config.toml
d_model = 128
moe_layers = [0, 1, 2, 3, 4, 5, 6, 7, 8, 9, 10, 11, 12]
routed_scale = 2.5
head_dim = 32
vocab_size = 8192
attn_scale = 0.177
extras = ["capped logits"]
lr = 0.00234
final_lr_fraction = 0.0
Below are experts of layer 5 (counted from 0) of a mixture-of-experts language model. Rows are named router (the router's row for the expert), gate (a neuron's input weights, with its number), up (a neuron's input weights, with its number), down (a neuron's output weights, with its number) and show model dimensions 0-127. Each number is 128 + 32 x the weight over its row's rms, rounded and kept within 0 to 255.
After each expert's rows: "raises" lists some tokens whose logits its average output raises strongly, later layers aside. This comes from a sample of Wikipedia text that the model never trained on.

# expert 6
router [120  94  95  94 137 188 113 170 154 150 103  71 109 159 106 101 144 110 184 140 142 146 144 165  80 102 139 158  93 118 145 146 136 153 123 188 103 104 138 129 103 104 111 181 123 127  61 161 131 172 184 107 124 155  77 143  97 118 102 105  97 166 102 172 201 103  85 128 157 131 133 137 173 141 117 115 156  98  72 180 141 135 132 137 156 220 117 156  88 131 146 145  77 184 121 142  91 139 112 149  96 102 109 159 103 123 112 123 125 137 130 185 163 142 150 150  95 148 117 126 136 158  83 182  58 206  78 111]
gate0 [ 31 125 120 146  77  93 125 185 184 107 163 126 143 120 121  77 132 140 176 118 116 202 174 123 135 121 123 182 111  62 147 131  89 121 132 152  61 136 108 109 149 101 124 156  77 132  50 151 141 154 134  88  64 129 161 205 152 167  76  82 143 157 155 131 160 161 158 121 146 124 111 116 149 188 151  87 169 127  97 130 164 115  92 126 165 119 115  89 113 107 128  93 127 156  86 138 106 146 134 121 172 148 113 182 115 132 140 171 155 122 125 180 155 112 172 110 130 130 131 186  91 168 140 154 152 141 152 134]
up0 [ 94 141  69 164 130 163 132 185 113 126 143 120 125 153 143 115 153 180 208 133 124 167 165  95 104 109 101 169 136  77 160 127  36 152 119 173 100 116  95 124 163  62 141  81 116 129  67 162 141 130 106 102  86  89 138 125 137 156 117 104 134 109 122 125 107 146 155 129 142 164 129 111 148 197 178 140 104 140  66 152 147 140  64  64 162  99 122  40  86 132  99 121 139 126  98 187 116 148 127  86 134 123 125 177 106 109 138 151 160 173 149 177 124 118 126 150 141  92 123 155  90 164 132 105 127 132 131 201]
down0 [145 107 154 124 168 149 125 125 124  98 111 122 141 125 143 156 147 147 146 152 162 129 112 116 142 130 137 112 141 160 102 114 170 111 110 124 137 146  97 141  98  98  68 163 161 121 198  62 128  92 112 144 216 147 159 154 177  88 188 192 167 123 142 132  58 162 121 107 140  60 118 179 124 119 145 135 152  74 168 140  71 135 115 145 146 107  57 113 127  93 140 134 171 135 140 119 160 144 113 155  72 179 208 131 117 110  84 142 127 158  85  63  92 162  51 117  96 144  96 102 101 174 143 102 116 142 163 120]
raises: ",", " are", " (", " is"

# expert 66
router [132 104 138 128 163 131  79 154  86 170  57  97 105 174 149 122  98  93 186 100 106 137 177 147  89 132 132 140  86  84  74  88 128 161 140 188  86 117 163  93 106 124 115 170 129 112 113  88 122 182 166 123 152 170  98 124 108 117 121 111 191 142 112  86 147 100 159 152 180 132  74 183 162 134  94  90 110 120 102 162 193 169 160 126 157 128 117 141 120 114 119 187 120 154 141  69  63 152 114 149  94 122 150 163 122 161  92 208 121  86 148 151 110 160 128 147  81 164 125 139  87 121 129 129 161 172  81 120]
gate0 [164 117 168  99 110 148 108 129 139 139  81 123 132 111 152 103 101 153 199 108  91 135 144 117  91 128 102  65 141  92 155 147 127 109 110 138 152 142  54 118  94 140 118  95 186 102 132 123  85 109 175 169  99 139 104 137  82 166 190 140 123 123 132  71 117 124 135 100 135 145 111 134 191 105  76 138  71  88 150 108 155  96 148 138 110 121 149 106  59 120 126 161  63 125 156 135  47 180 147 186 110 106 104 116 148 131 145 109  43  96 195 139 114 169  62 141 108 162 106 134  80 116 158 123 142 137  78 144]
up0 [214 157 153  87 143 150 180  78  42 126 101  80 119 159 182 123 165 162 168  93  79  95 144  90 125 117 108  77 109 123 150 160 117 137  91 216 114 178 120 144 128 146 165 105 175 117 146  75 137 129 139  98  71 149 166  95 157 121 150 149 165 138 131 118 154 105 174 134 126 126 141 113 186 128 111 175 100 153 156  83 169  97 147 128 155 154 156 140  80  74 117 115 141 153  97 140  70  84 168 162 138 122 114 113 155 118 114 157 169 135 102 142  87 126  69 141  84 129 148 137 119 160 139 113 126 122  79 180]
down0 [ 97 123 107 152 132 139 168 125 118  68 107  83 130 155 158 185 138  45 114 159 115 111  95 137 119  74 128 154 152 132 168  67 120 125 168 141 133  87 106 193 119  83 153 116  95 131 189 113 117 144  66 197 181 141 130 146 170 134  64 116 113 105  85 153  59 129 101 115 123 153 166 127  75 121 112 145 128 103 128 113  96 177 107 162 130 104 153 131 116 163 119  33  89 158  98 114 155 168 145  93 139 113  88 112 119 122 194 120 152  87 131  95 138  87 145 107 136 162 115  90 139 160 133 117  93  99  66 123]
raises: "ays", "ered", "ating", "ated", "ers", "ates"

# expert 16
router [143 106  97 136 160 114 124 167 163  82 102 144  80 163 145 122  61 115 177 102  92 149  99 149 114  61 157 121 110 108 127 114 179 137 177 145  60 136 140  74  94 134  93 134 140  62 112 115 155 171 138 107 157 207 118  82  71 115 120 148 139  83 129  98 146 100 130 156 145 116 128 169 127 112  79  98 132  83  97 137 114 142 165 118 184 162 113 137 127  72  99 169 129 154 128 125  55 172  78 142 109  89 131 130  79  67  69 151 106 100  83 142 146 189 126 113 127 127 152 154 111 143 125 172  88 172  98 130]
gate0 [184 102 154 109 166 123 162 146 159 115 113 133 123 157 168 201 118  96 154 104 133 175 105 156 112 122 107 129 156  96  96 121 148 111  86 181 145  66  83 139  92 145 120 168  65 152 136 139  78 111 155 143 131  95 104 161 185 136 105 167 142 101 154 127 127 154 108 137 140 158 166 161 143 140 142 104 120 167 123 160  87 101  81 116 198 133 114 157 162  69 126 100 101 111 184 133  68 111  88 135 179  70 132  51 109  90 104 117  94 168 146 167 111 184 158  98 139  85 184 104 169 142 117 115 169 162 174 115]
up0 [129  92 147 132 154  59 146 166 186 118 123 115 114 136 161 135  87 111 151  44 148 126  52 137 126 144 168 118  92 105 179 140  98  38 125  86  95 193  87 119 106 110  93  93  93 102 100 136 152 139 156 107 121 132 137 151 114 136 102 173 177  66 147 114 162 147  62 158 118  81  97 163 123 147 176 148  76  87 132 153 135 117 159 146 168 163 112 157 171 105 125 125 118 130 110 155  84 103  94 159 135 111 132 130 108  61 136  73 106 119 129 197 112 115 133 109 144  89 186  93 167 163 102 139 150 141 152 126]
down0 [ 89 129 167  99 160 121 153  79 144 116  77 161 130 129 164 141 167 132 110 122 136 132 137 171 185 117 154 127 173 130 103 158 101  76 140 210 140  78 125 228 170 132 153 106 163 155 150 129  87 152 138 172 105  61  94  87 141  91 131  98  83 144  97  85  96 154 109 118 112 118  78 139  98 147 129 104 149 174 157 137 110 158 110 179 131 128 161 134 122 128 171 121 120  93  56 130 138 151 135 155 145 155  88 108  82 168 190 154 116  99 123 116 148 112  98  99 119 156 164  71 184 112 104  99  46 114 109 119]
raises: "it", "id", "is", "iding", "i", "ment"

# expert 42
router [101 105 170 121 163 105  83 176  80 153  56  38 119 180 147 103 127 136 128  94 101 158 150 132 138  97 168 148  96 153  73 138 121 143 157 166  77 151 127 130 148  73 151 165 135 110  54 119 136 150 127 145  89 152  99 140  86  85 121 106 126 160 169 145 131 138  95 133 191 124 114 179 163 125  85 113  95  63 105 162 145 151 103  95 145 155 101 124 100 101 145 125  50 157 141  47  88 130 110 145 152  88 116 124 131  65 110 188  91 103 153 172 140 169 150 125 134 115 112 166 125 136 100 124 111 159  91 116]
gate0 [101  96 131 124 121 141  69 115 121 143 133 154 136  95 155 106 145 115 157 101  86  87 155 148 122 101 100 156  98 129  97 130 116 145 122 144 100 151 176 121 181 125 112  99 178 162 144 106 158 125 114  97 160 156 130 208 129 134 119 111 136 129 140  56  80  92  98 159 174 169 100 158 164 101  49 111  29  85 209 113 148 211  92 156 143 119 101 155 133 124 126 147 111 130 145 119 147 144 168 179 108 178 135  85 137 168 140 170  61  69 101 102 138 104 128 138 142 189  95 163 108 153 138 111 156 142 123 118]
up0 [105 139 150 159 155 117 127 137  75 159 158  85 121 102 207 107  77  78  89 126  78 171 111  76 138 128 179 145 117 121 136 117 125  80  85 109  84 109 183 124 148 151 179 123 135 141 128 152 125 123  66 132 166 105 120 148 154 194  64 166 156 127 177 121 103  79 135 128 143 117  70 133 174 114 139 125  95  60 113 107 201 164  91 158 136 153 113 164 121 110 142 109 100 132 161  91 146 110 130 151  90  86 126  66 147 161 163  95  76  90 136 109 102  88  99 154 161 178 117 148 141 149  97 120 173 154 181 134]
down0 [109 158  98 111 141 147 130 145 113  74 117 145 100 143  70 109  99 155 140 132 158 115 106 195 122 140 108 140 115 148 105 122 126 135 145 151 113  81 124  93 144 181 128  74 137 154 152 158 100 106 157  93 177 135 105 113  97  73  35 126 148 127 179 166 130 127 116  68  98 152 130 160  81  94 122  78 134 128 120 112  86 140 126  83  77 166 133 116 186 152 130 156 110 106 133  88 135 206 121 121 172 123 138 179 154 145 166 167 101 167  99 105 120  75  93  82 114  71 169 146 127 100  91 169 126  34 179 110]
raises: ",", " to", " /", " and", "'s"

# expert 19
router [ 93 104 134 102 113 131  95 170 173 121  98  90  79 167 147  99 120 112 161 125 154 157 179 166  89 100 124 171  90 143 134 139 107 138 118 149  80 114 139 119 181  82 106 141 117  96  92 158 155 156 167 135 119 141  80 129 104 145 148 110 121 146  86 135 147 106  94 161 157 117 144 155 159 168 112 169 167  24  94 197 128 172 132 154 100 152 126 149  82  99 122 186  82 185 139 113 138 179 114 105 120  82 111 155 126 119 106 153 134 115  82 200 193 187 121 123  91 143 144 167 118 121 108 125  60 194 120 119]
gate0 [147 147  66 153  84 175 114 120 111  90 146 125 168 115 143 107  85 177 105 140  94 142 134 119 165  97  91  78 128 146 150 125 175 153 142 146 152  98 116 129 143  93  78 127 171 126 131 141 160 161  98 163 115 129 147  83 109 164 154 100 133 143  85 105 129 113  65 165  89 154 193 116 110 147 146 105 175  97  98 119 163 175 104 110 157 138 165  88 112 107 152  87 162 116 133 139 147 140 178 110  95 181  97 187 151 225 148 135 108  57  92 147 121 127  92 120 121 224 104 112 134  85 124 142 120 158  66  86]
up0 [153 133  82 122  84  95  98  94 128  94 162 131 152  87 142 186 120 208 105 157 154 134 146  82  99 158  92 123  92 148 169  77 153 163 129 127  85  83  77 135 175 127 121 149 158  78  83 179 129 120 145 135 133 141 161 105 159 114 128 116 137 141  67 103 100  48 100 167 131 138 137 128 190 124 117 162 136  95  90 134 123 137  63 153 168 176 154  96  82 100 146 146 118 148 148 143 179 129 203 139 128 148  85 205 150 124  91 132 133 127 120 127 144 153 120  76  93 179 114  86 174 106  96 165 132 173 117 125]
down0 [ 74 106 146 116 176 132 183 151 111 127 101 110 137 157  80  87 107 103 122  68 133 122 121 127  96 157 120 100 154 122  74 151 129 129  93 141 141  96  69 168 161 149 140 185 115 141 163 122 111 164 137 112 160 190 139 183  92 138 133 132  89 108 131 135  90 189 141 122 140 101 111 152 137  92 110 105 131 120 113  79 153  82 124 155 110  94 176 141 144 178 142 158 112  86 122 118 182 150 114 193 182  96 136 102 132  59 163 145 147 191 125  77  95 116  71 160  83 137 144 154 115 166 118 175 147 123 136 238]
raises: ".", ")", ","

# expert 77
router [138 118 116  86 100  97 115 194 125 145  97  85  66 143 145 104  79  71 158 124 128 144 160 132  93 120 173 154  15 108 113 157 118  83 127 134  74 166 166 102 136 131 112 231 165  74 105 153 136 155 167 162 128 191  93 163 132 142 116 131 114 110  79 134 138  94 118 149 134 103 119 148 205 161  98 137 117 102 117 176 119 148 122 153 127 211 132 118  89 139 132 129 121 214 154 118 116 151  76  83  84 112  99 142 109 118 106 129 128 121 123 120 134 188 143 131 130 144  98 141 108 135 131 146  92 154 136 104]
gate0 [131 107  86 149 123 160 126 128 138 154 131 140 110 127 149 173 101 162  90 179 111 114  75  33 185  78 156  57  94 174 100 162 103 157 124 108 116  85 148 111 129  93 154  99 106 140  73  83 169 123 134  65 141 180 170 119 145 148  97 185 111 150 161 153 126 121 137 194  96 107  97 146 161 163 161 125 111 117 136 123  89 139 134  44 108 193 132 123 120 105 149 127 109 124 102 182 149 105 124 147 176 136 134  59 155 141 133 108  74 114 130  97 141 154  88 159 173 107 111 123 118 208 134 100 117 133 107 132]
up0 [120 148 106  96 152  98 127 149 133 136 115 120 127 134  99 122 139 117  95 136 185  72  90 100 163 107 180 114 115 153  57 148  82 114 133 125  89 101 164 129  97 107 154 118  86 123  32  70 180 110 102  91 126 193 157 115 163 125  96 148  89 104 176 142 156 180  84 208 140 118 112 161  81 161 130 159 134 142 103 152 117 126 131  80 148 167  78 109 137 111 146 110  72 165 121 151 131  79 108 116 144  91 115  68 143 120 120  91 113 144 160 160 156 123  55 134 114 100 164 104  93 194 102  87 109 110  87 158]
down0 [148 117 118 107 128 130 136  67 131 119 123 184 128  75 150 147 122 160  15 180 122 107 164 124 123 208 100  94 136  88  88 145 162 127 152 168 132 120 157 115 143  78 126 136 127 177 104 131 114 186 209  82 129 171 191 149 176 131 126  63 116 102 138 122 142 157 145 111 104 169  78  94 126 153 122 132 149 136 144  86 108 139 121 172 116 142 178 182 144 161  63 154 144 100 101  97  96 100 107 126 117 120 126 143  84 151 122 126  77 151  80 194 164 179 167 113 138 161 135 144  99 111 129 153 134 161 117 120]
raises: " |", "A", " of", "or"

# expert 60
router [150 111 131  77 130 154  74 164  81 158  81  95  94 178  92 157  52 118 156 104 125 106  94 180 135 122 186 108  92 154 116  99 152 143 177 110  96 134 150  64 147 125  69 152 167  74 148  79 181 145 139 131 107 236 121 121  91  59 109 134 152  86 141 103 163 107  89 103 158 104 109 197 164 130  96 106 114 126 107 157 137 162 183 131 161 143  87 131 100 154 126 146 123 173 135  75 104 174  88 138 138 115 145 161 136 120  97 141 151 106  86 122 139 150 113 128 118 117 130 188 119 119 121 168 105 135 110 124]
gate0 [122 150 208  97 138 134 159 121 161 166 124  70  81 185 137 177 128 131 109 149 132 116 107 208 126 149 174 163 102  86 123 162 125  81  91 109 117 106 144 108  79 193 142 145 164 159 157 121 150 130 138 164 177 187 100 135 115 123 118 185 137  83 109 126 156 119 131  88 102  66 102 208 177 116 150  57 111 143 132 167 125 143 130 111  86 176 180 101 118 170  84 137 101 159 152 120 119 202 129 129 156 121 151 116 119 111 104 148 161 220 120 138 151 133  99 164 136 129 120 154  92 140 124 138 115 159 131 126]
up0 [127 161 106 148 119 131 129 124 138 172 114  96 145 130 125 172 142 158  79 137 172 127  81 148 104 171 134 137 106  85 116 184 147  78 127 137 148 106 187 120  60 134 122 141 161 152 172 112 159 161 148 122 125 186  79 117 127 106  94 134 145  76 151 172 193 165 130  61 142 130  99 110 123 152 199 120 131 166 130 151  94 135 137 121  73 171 164  83 130 140  58 107 137 114 133 138 125 106 123 155  85 183 117 122  56  83 145 110 150 149  92 101 117 138 109 207 160 101  95 188 150 134 175 190 128 174 172 143]
down0 [113  81 160  75 146  71 116 106 108  79 111 136  89 188  96  90  90 176 101 120 162 136 118 127 143 139 112  91 174 107 126 158  93 100 145 111  73 139  57 174 106  93 113 138 146 117 136 109  65  56 190 124 106 123 101 139 116 163 176  92  94 148  97  99 129 149 119 109  88 139 169 112 151 144  96 161 177 133 112 148 177  63  88 124 148 143  95 147 143 137 157  75 137 101 115 105 194  98 138  87 137 133 151 120 166 158  75  73 161 143 153 141 129  88 148 139 120 161 150 106 169 113  98  45 124 119 130 172]
raises: ".", "hes", " and", ".\n\n", "s", "-C"

# expert 13
router [126  97 127  89 129 124 102 153 131 115  74  98  76 178 113 135  70 122 147  52 127 115 109 167 138 105 147 154  76 133 121 137 143 106 121 163  92 107 119 104 115  72 126 159 169  81  79 124 153 157 150 149 110 169 102  95 109  81  89 101 147 117 146 184 188 166 136 123 152  65 139 177 161 138 106 136 115  60 101 164 136 147 138  86 117 175 133 160 148 104 168 159 114 153 150 121  88 155  33 144 129  36 155 145 119 120 128 138 106 141 118  97 129 180 113 159 115 147  95 162  91 137 120 186 151 202 133 123]
gate0 [142 102 109 122  95 141 120 136 170 143 104  97 121 187 123 188 129 114 154 102  60  80 195 183 139 127  75  85  90  96 212 103 111 142 128 128  91 131 108 124 174  99  95 152 174  48 131 128 134 135  76 159 101 132 109  58 136 121 152 172 146  90 156 111 130 133 136  90  87 101 186 133  94 148 127  97 165 120 102 127 158 197 126 159 223 106 106 145  95  78 115 118 171 123 143 110 156 116 134 141 155 137 132 133 128 135  97 122 135 135 119 133 144 166  88 157  63 160  94 168 132 103  69 121  96 142 131 140]
up0 [193 176  91 156  96  93 145 118 202 121 166 173 153 137 167 157 158 113 176 126  91  68 131 211 127 115  78  72 115  93 156 106 156 134 106 110 124  91 123 122 164 122 106 152 154 131 144 132  53 123 127 190 131 142 125  70  96 150 129 118 180 128 134 133 127 135 159 101 135  78 143 106 100 130  95 107 139 121 134  92 135 168 151 167 204 114 106 127 118 127 113 121 169  95 163  36 114  82 191 137 146 141 153 109 169 156 132 130 125 164 177 116 142 143 122 158  62 167 144 172 146 106 159 137  77 116 140 127]
down0 [116 148 129 135 110 128 146 129 119 124 154 109  54  55 167 144 103 116  49 144  99 148 155 119 167 125 119 138 122 181 116 171 114 131 184 123 103 119 113 164 134 150 118 152 197 131 124  87 116 138 112  85 121 106 132 160 184  70 106  96 177  52 115 133 119 121 156 128 113 146 134 119 168 133  80  50 106  79 168 134 165 183 116 167  83 112 149 185  78 109 127  94 186 130 115 192  92  89 173  96 136 143  80 145 203 163 112 118 114 115 160 131 142 113 113 159 161 122  76 141 139 110 148 109 155  92 148 146]
raises: "\n", "ack", "\n\n", ",", "ing", "s"

# expert 11
router [104 109 109  61 134 160  69 182 191 143  35  93  84 154 134 135 135 133 177 148 121 141 185 127 143 135 181 103 100 124 120 123 115 120 162 155  70 149 114 121 185 116 127 157 141  95  95 126 125 154 141 142 110 136 127 142  96 114 131 113 159 155 141 106 163  80  45 139 178 138 169 158 158 162  81 133 115  89  97 164 179 163 142 164 151 137 116 103 133 173 117 182  94 158 135 100 157 123 133 118 131  94 127 120 114 135  69 169 125  76  93 185 175 172 121 116 109 187 102 138 118 135  87 124 116 204  89 114]
gate0 [109 153 145 113  73 147 105 167 155 135  95  78 164 158 175  66 128 112 134 114 112 135 142 195 100 115 118 128 146 162 130  97 128 159  98 161  84 176 119 146 151 166 131 118 123 112  61  89 230 151 158 190 116 131 118  98 120 146 167  50 157 131 164  73 156 128  94 129  93 144 128 153  97 214  98 129 169 102 133 146  77 107 141 112 107 137 154  95 137 189 152 117 124 145 144 114  81 169 148 119 132  93 130 125 153 196 114 134 140 128 130  89 104 126 144 102 117 120 166 168 178 137 161  92 176 131 174 180]
up0 [134 117 157  92 105  96 152 155 153 123 107 141 120 145 144  70 103 168 114 150 127 152 147 189 111 121 120 106 128 193  68 152 136 146  92  87  69 162 126 123 109 112 147 129 126 119  94 148 154 191 147 149 179 131 155  83 106  59 200  86 129 124 125 110 192  76  69 101 113 103 103 147 116 204 133 148 157 137 157 136 117 120  85 121 127  76 104 109 142 213 131 108 115 128 151 119  79 165 146 129 118  69  91 158 109 116 132 111 188 115 107 148 159 176 124  99 126 193 177 170 106 130  99 135 139 156 109 191]
down0 [171 154  73 116 120  87  90  98 109 145 111 105  59 132 207  60  71 156  95 116 142 144 118 186 135 115 124  67 184 153 141 126  92 144 150 154 113 174 163 120 147 161 163 116 132 150  89 146 129 116  87 128 107 158 128  58 101  99 139 147 126  91 145  81 147  63 109 183  94 133 142  82 111 130  89 122 127 129 141 127  84 104  44  56 118  91 108  86 124  78 159 191 118  99 158 147 128 145 107 134 116 145 143  98 151  96 137 177 108 156 143 107 104 126  97 183 141 138 137 146 107 130 106 157 114 154 181 162]
raises: ")\n", "ional", ")\n\n", "ionally", "/", ")"

# expert 58
router [ 86  67 120 103 112 139 105 173 105 168  33  48 158 163 173 108 127  83 186 113 161 163 202 165 126 137 117 132 101 140 134 143 100 146 157 163  81 157 169 123 117 147 162 154 138 109  50  89 125 149 176 140 107 149  97 192 119 102 124 105 159 118 155 119 157 108 101 105 193 150 135 190 160 144 109 143 124 121 118 163 185 176 129 115 123 162 104 141 123 137 108 127  78 163 124 118 107 165  63 180 101 125 135 111 177 136 102 187 118 131 136 159 140 145 149 113 106 152 136 163 117 122  82 142 106 144  74 136]
gate0 [ 61  95  83  98 113 156 122 112 107 116  82  59  93  95 151  58 116 168 174 183  72 153 129 191  69  65 113  79 126 116 155 150 124 162 196  81 136 107 151  83 154 142  94  96 154 147 100 128 169 129 152 125 120 123 119 142 117  80 109 109 167 104 159 179 100  73 111  93 129 148 139 143 127 141 106 100  89 106 125 151 151  97 107 103 123 189  72 159 128 164 106 129 121 128 146 120 128 145  77 150  67  69 149 115 100 147 101 145  86 123 130 151 164 143 159 114 127 100 127 197 128 145  97  80 100 123  88 111]
up0 [128  70 124  61 112 144 105 109  30 148  44 128 126  88 144 102  90 180 189 153 113 112 150 173  66 105 119 116 127 128 118 133 119 187 116 130 142 159 151 117 131 139 113 111 204 160  89  62 165 143 153 114 120 113 162 113 148 186 131 116 165 122 189 177 140 164 140 118 119 132 140 129 103  75 154  86 100 153 181  88 165 102 135 113 132 110  94 176 101 124  71 149 107 144 142 131  82 170 154 134  76 110 134 123 129 152 160 143 120 110 176 127 116 112 113 162 125 189 158  98 112  77 130  83 130  88 110 147]
down0 [116 145  60 116 104 119 162 111  91 190 123 131  99 106 125  87  98 103 165  94 141  96 138 136 210 102 145  74 111 179 133 115 120  98  83 131 127 151 190 136 117 168 117 148 151  99 146 106 110  97 132 168 168 196 144 123 158 177 174 104 183 125 115 141 172 147 125 130 114 115 142 159 101  75  94  96 178 189 132 192  52  64 147  82 108  99 152 142 167 176 122  93 129 165 144  99 151 132 129 165 114 180 162 139 143 148 180 137 121 166 143 106 161 115 137 156 153 127 133 142  69 124 127 147 176  78 148 135]
raises: "ates", "ate", "o", "ce", "ces", "ct"

# expert 0
router [156 132 138  67 123 131 100 168 139 144  85  47 112 155 132 138  90 128 145 111 116  96 148 129 130  65 126 150  97  90 151 144 185 110 123 182  70  98 127  99 161 131 167 170 151 117 129 135 162 146 165 126 173 160  77 104 119 140  82 102 130 115 105 161 114 109 115 147 171 101 133 168 185 117  68 154 168  73 103 153 120 188 164 103 129 192 103 141  76 113  98 141  99 166 161 126 109 168 123 148 138 103 128 165 114 132 109 137 116  99 126 112 124 169 103 113 134 210  74 161 114 111 144 151  61 216 123  83]
gate0 [ 80 128 106 151  48 143 118 135 147  82  97 125 108  84 120 123 189 167 138 140 122 104 126 124 108  50 170 195 152 210 137 142 132 104 127 181 161  92  60 153 163 129 162 126 126 140 130 129 102 157 150 158 155 154  43 171 119 146 117 147 107 122 109 125 121 126 108 170 133 159 100  78 128 115 127 120 129  45 115 138  43 102 141 139 135 111  93 199 106 135 138 142 121  98 144 140  97 104 134 101 124 155  89 113 149 149  98 133 161 110 102 109 117 114  91  76 173 166  47  82 126 124 132 152 160 148  99 105]
up0 [ 69 158 156 139  89 173  80 117 160  74 123  87 113 106 128 165 171 146  90 142 175 158  85 122 116  89 110 173 160 109 123 150 199 126 114 181 152 111 155 111 114 228 195 121  94 103 150  79 112 145 139 105 141 127  59 169 108 127  95 112  96  52  75 132 135 134 159  90 127 122 146 123 117 134  94  47 105  87  82 158 123 144 129  89 118 131 149 126 171 106 116 155  94 118 147 131 115 168 158 163 131 117 125 170 182 146 129 118 151  89  98 104 109 125 116 160 152 189  84 106  95  88 132 159 139 129 115 103]
down0 [117 168 170 145 126 150  88 120  92 143  86 145  90 110 160 118  77 160 137  90 162 144 151 119 163 158 163 104 142 128 130 122 138 119 132 128 174 144 124 154 159  89 146 159  98 191 123  86  37  76 197 140 137 126 167 160 119 130 119 128  87 120 161 157  43 148 141 103 125 131 153 136 133 161 137 165 135 186 118  61 105 124 139 121 150 106 146 106 164 158 130 158 146 152  64 127 104 156 135 119 130  99 142 119 164 111 123 168 115  91 159  87 103 149  88 149 141 109 240 111  26 168 140 143 116 136 170 150]
raises: "ful", "tle", "qu", "ling", "un", "f"

# expert 75
router [132  71 103 129 120 121  89 196 104 123  86 119 110 171 121  80 122  98 163 120 152 124 133 157 110 128 130 143  86 106 107 134 113 164 128 139  63 109 160  68 179 134 140 219 132  71 114 132 178 149 175 149 125 171  52 146  88  95 104 125 170 119 110 110 157 115 129 123 148  79  77 153 147 188  65 148 145 103 103 165 158 162 142 123 107 176 120 120 109 110 126 151 110 225 129 117 121 142  51 102  99 106 132 161 129  97 121 163 130 101  88 137 168 140 172 146 117 123  93 153 134 161 143 136 138 189  75 128]
gate0 [ 65 118 117 181 103 173 122 123  71 120  53  41  91 122 102 114 112 114 116 107 112 164 125  79 143  88 169  74 118 169  81 167 104 137 117 126  98 205 129  81 126 140 135 153  96 146  90 131 150 173 145 129  59 165 153 140 142 148 117 134 170 119 178 199 102 165  63 102 150 116 115 113 132 117 161 137 142 136  78 146 224 136  68  58  84 151 146 121 134 131 158 135 112 137 116 137 142 144 125 130 147 117  91 120 144 120 136 106  83 107 176 163 116 111 122 124 142 102 163  88 100 122 166  88 123 133 109 134]
up0 [ 89 121 110 133 105 130 135 107 112 122  86 106 104  58 149  64 130 133  99 136  82  86 170  99 104  95 114  58 135 167  87 190  89 134 120 106 102 166 163  94 132 114 119  85 131 132  85 130 158 122 207 141  48 201 144 128 130 158 123 174 163 131 166 124 129 136 108 125 100 135 121 128 139 131 141 143 119 118 110 128 166 148 126 115 101 128 113 125 101 126 131 137  93 148 113 153 173 133  65  75 152 122  35  69 151  94 136 133 119 116 180 143 161 116  96 159 106  71 175 136  93  77  91  74 148 171 161 179]
down0 [ 97 161 158  64 131 110 124 144 148 161 183 152 139 139 128 109  98 183 173  88 102 137  65 160 139 102 107 113 171  99 146 146  74 165 135 153 131  76 151 158 117 155 175 115 140 136 125 142  98 114 152 117 142  75 140 114  97 131 156 106  71 203 119 179  75 125  99  97 203 173 173 144 144  76 164  94 105  89 191  80 122  87 108  77 163  92  91 151 174 158 128 165  91 171 144 135 110 123 115 158 111 165  99 117 129 123 157 115 119  90 152 127 116 106 134  91  83 131 157  77 165 137 113 115 108  61 164 115]
raises: "or", "ions", "ors", "ow", "ory", "ians"

# expert 23
router [153 109 105 111 103 178  63 148 124 161 121 140 119 189 108 123 111  68 161 131 162 104 105 161 130 108 134 144 105 129 121 133 138 125 157 135 122 124 184 128 156 130  80 156 148  95 116  90 182 128 162 134 125 195  97 165  82 121  87 139 130 153 129 172 142 132  83 191 166  55 115 143 142 146  71 141 136  84 105 174 134 168 133 179 122 151 114 111 126 143  72 154  91 161 156  91  67 180  74  93  63 103 142 199  92 149  93 173 106  85  89 146 139 142 119 118 123 168 128 149 157 147 120 149  63 169 115  87]
gate0 [135 115 102 117 128 113 157 125 128 105 128 141 132 150 115 137 108 135 122  89 188 190 131 168  87 174 126 105  91 182 110 126 123  83 144 102 124  89 141 160  86 174 127 131 140 109 144 121 190  97 117  99 120 132 127 129 145  64  97  87 142 103 175 119  81 136 143 131 126  51  86  96 141 147 152 100 146 167 104 112 171 158 103 119  66 121 114 123 123 149 177 174 108 138 132 109 171 121  77 133  87  80  48  67 117  81  76 169 129 172 121  69 127  87 114 153 114  69  70 149 189 169  84 176 113 155 111 138]
up0 [113  60 134  77 164 133 157 123 161 132 115 118  91 123 116 169 117  95  93  84 176 173 122 147 110 174 158 121  96 153 157  70 105 121 174 125 102  86 179 114  80 174  79 134 116 132 115 124 150 142 115 135 146 141 127 140 106  74  94  67 188 105 193 158 121 137 138 166 155  96  90 121  98 154 133  90 114 168 139  97 131 136 162 158 138 137 113 129 126 123 125 160  96 160 174  99 129 116  95 135 138  96  78  79 141  82  83 190 127 110 129 141 161 144 138 138 152  42  98 153 192 205 101 172  69 146  93 139]
down0 [131 128 138 159  94 118 193 155  65 136 165 102 167 168 103  88  91 122 153 110 104  63 172  92 138 141 101 129 116 109 136 132  73 106 106 152  93 114 142 111 125 120 151  70 122 131 179 149 151 190 149 150 106 153 195 119 121 116 195 156  89  90  60 161  81 165 123 128 122 126 185  93 196 128 137 175 165 203 102 107 201 124 117  87 107 103 127 132 119 129  87  84 142 109 108 153 102 134 118 165 130 121 156 147 118  86 143 149 120 148 156 125 121  87  88 126 102 119 152 164 157 106 163 161 180 180 154  79]
raises: "qu", "ons", "z", "cept", "k"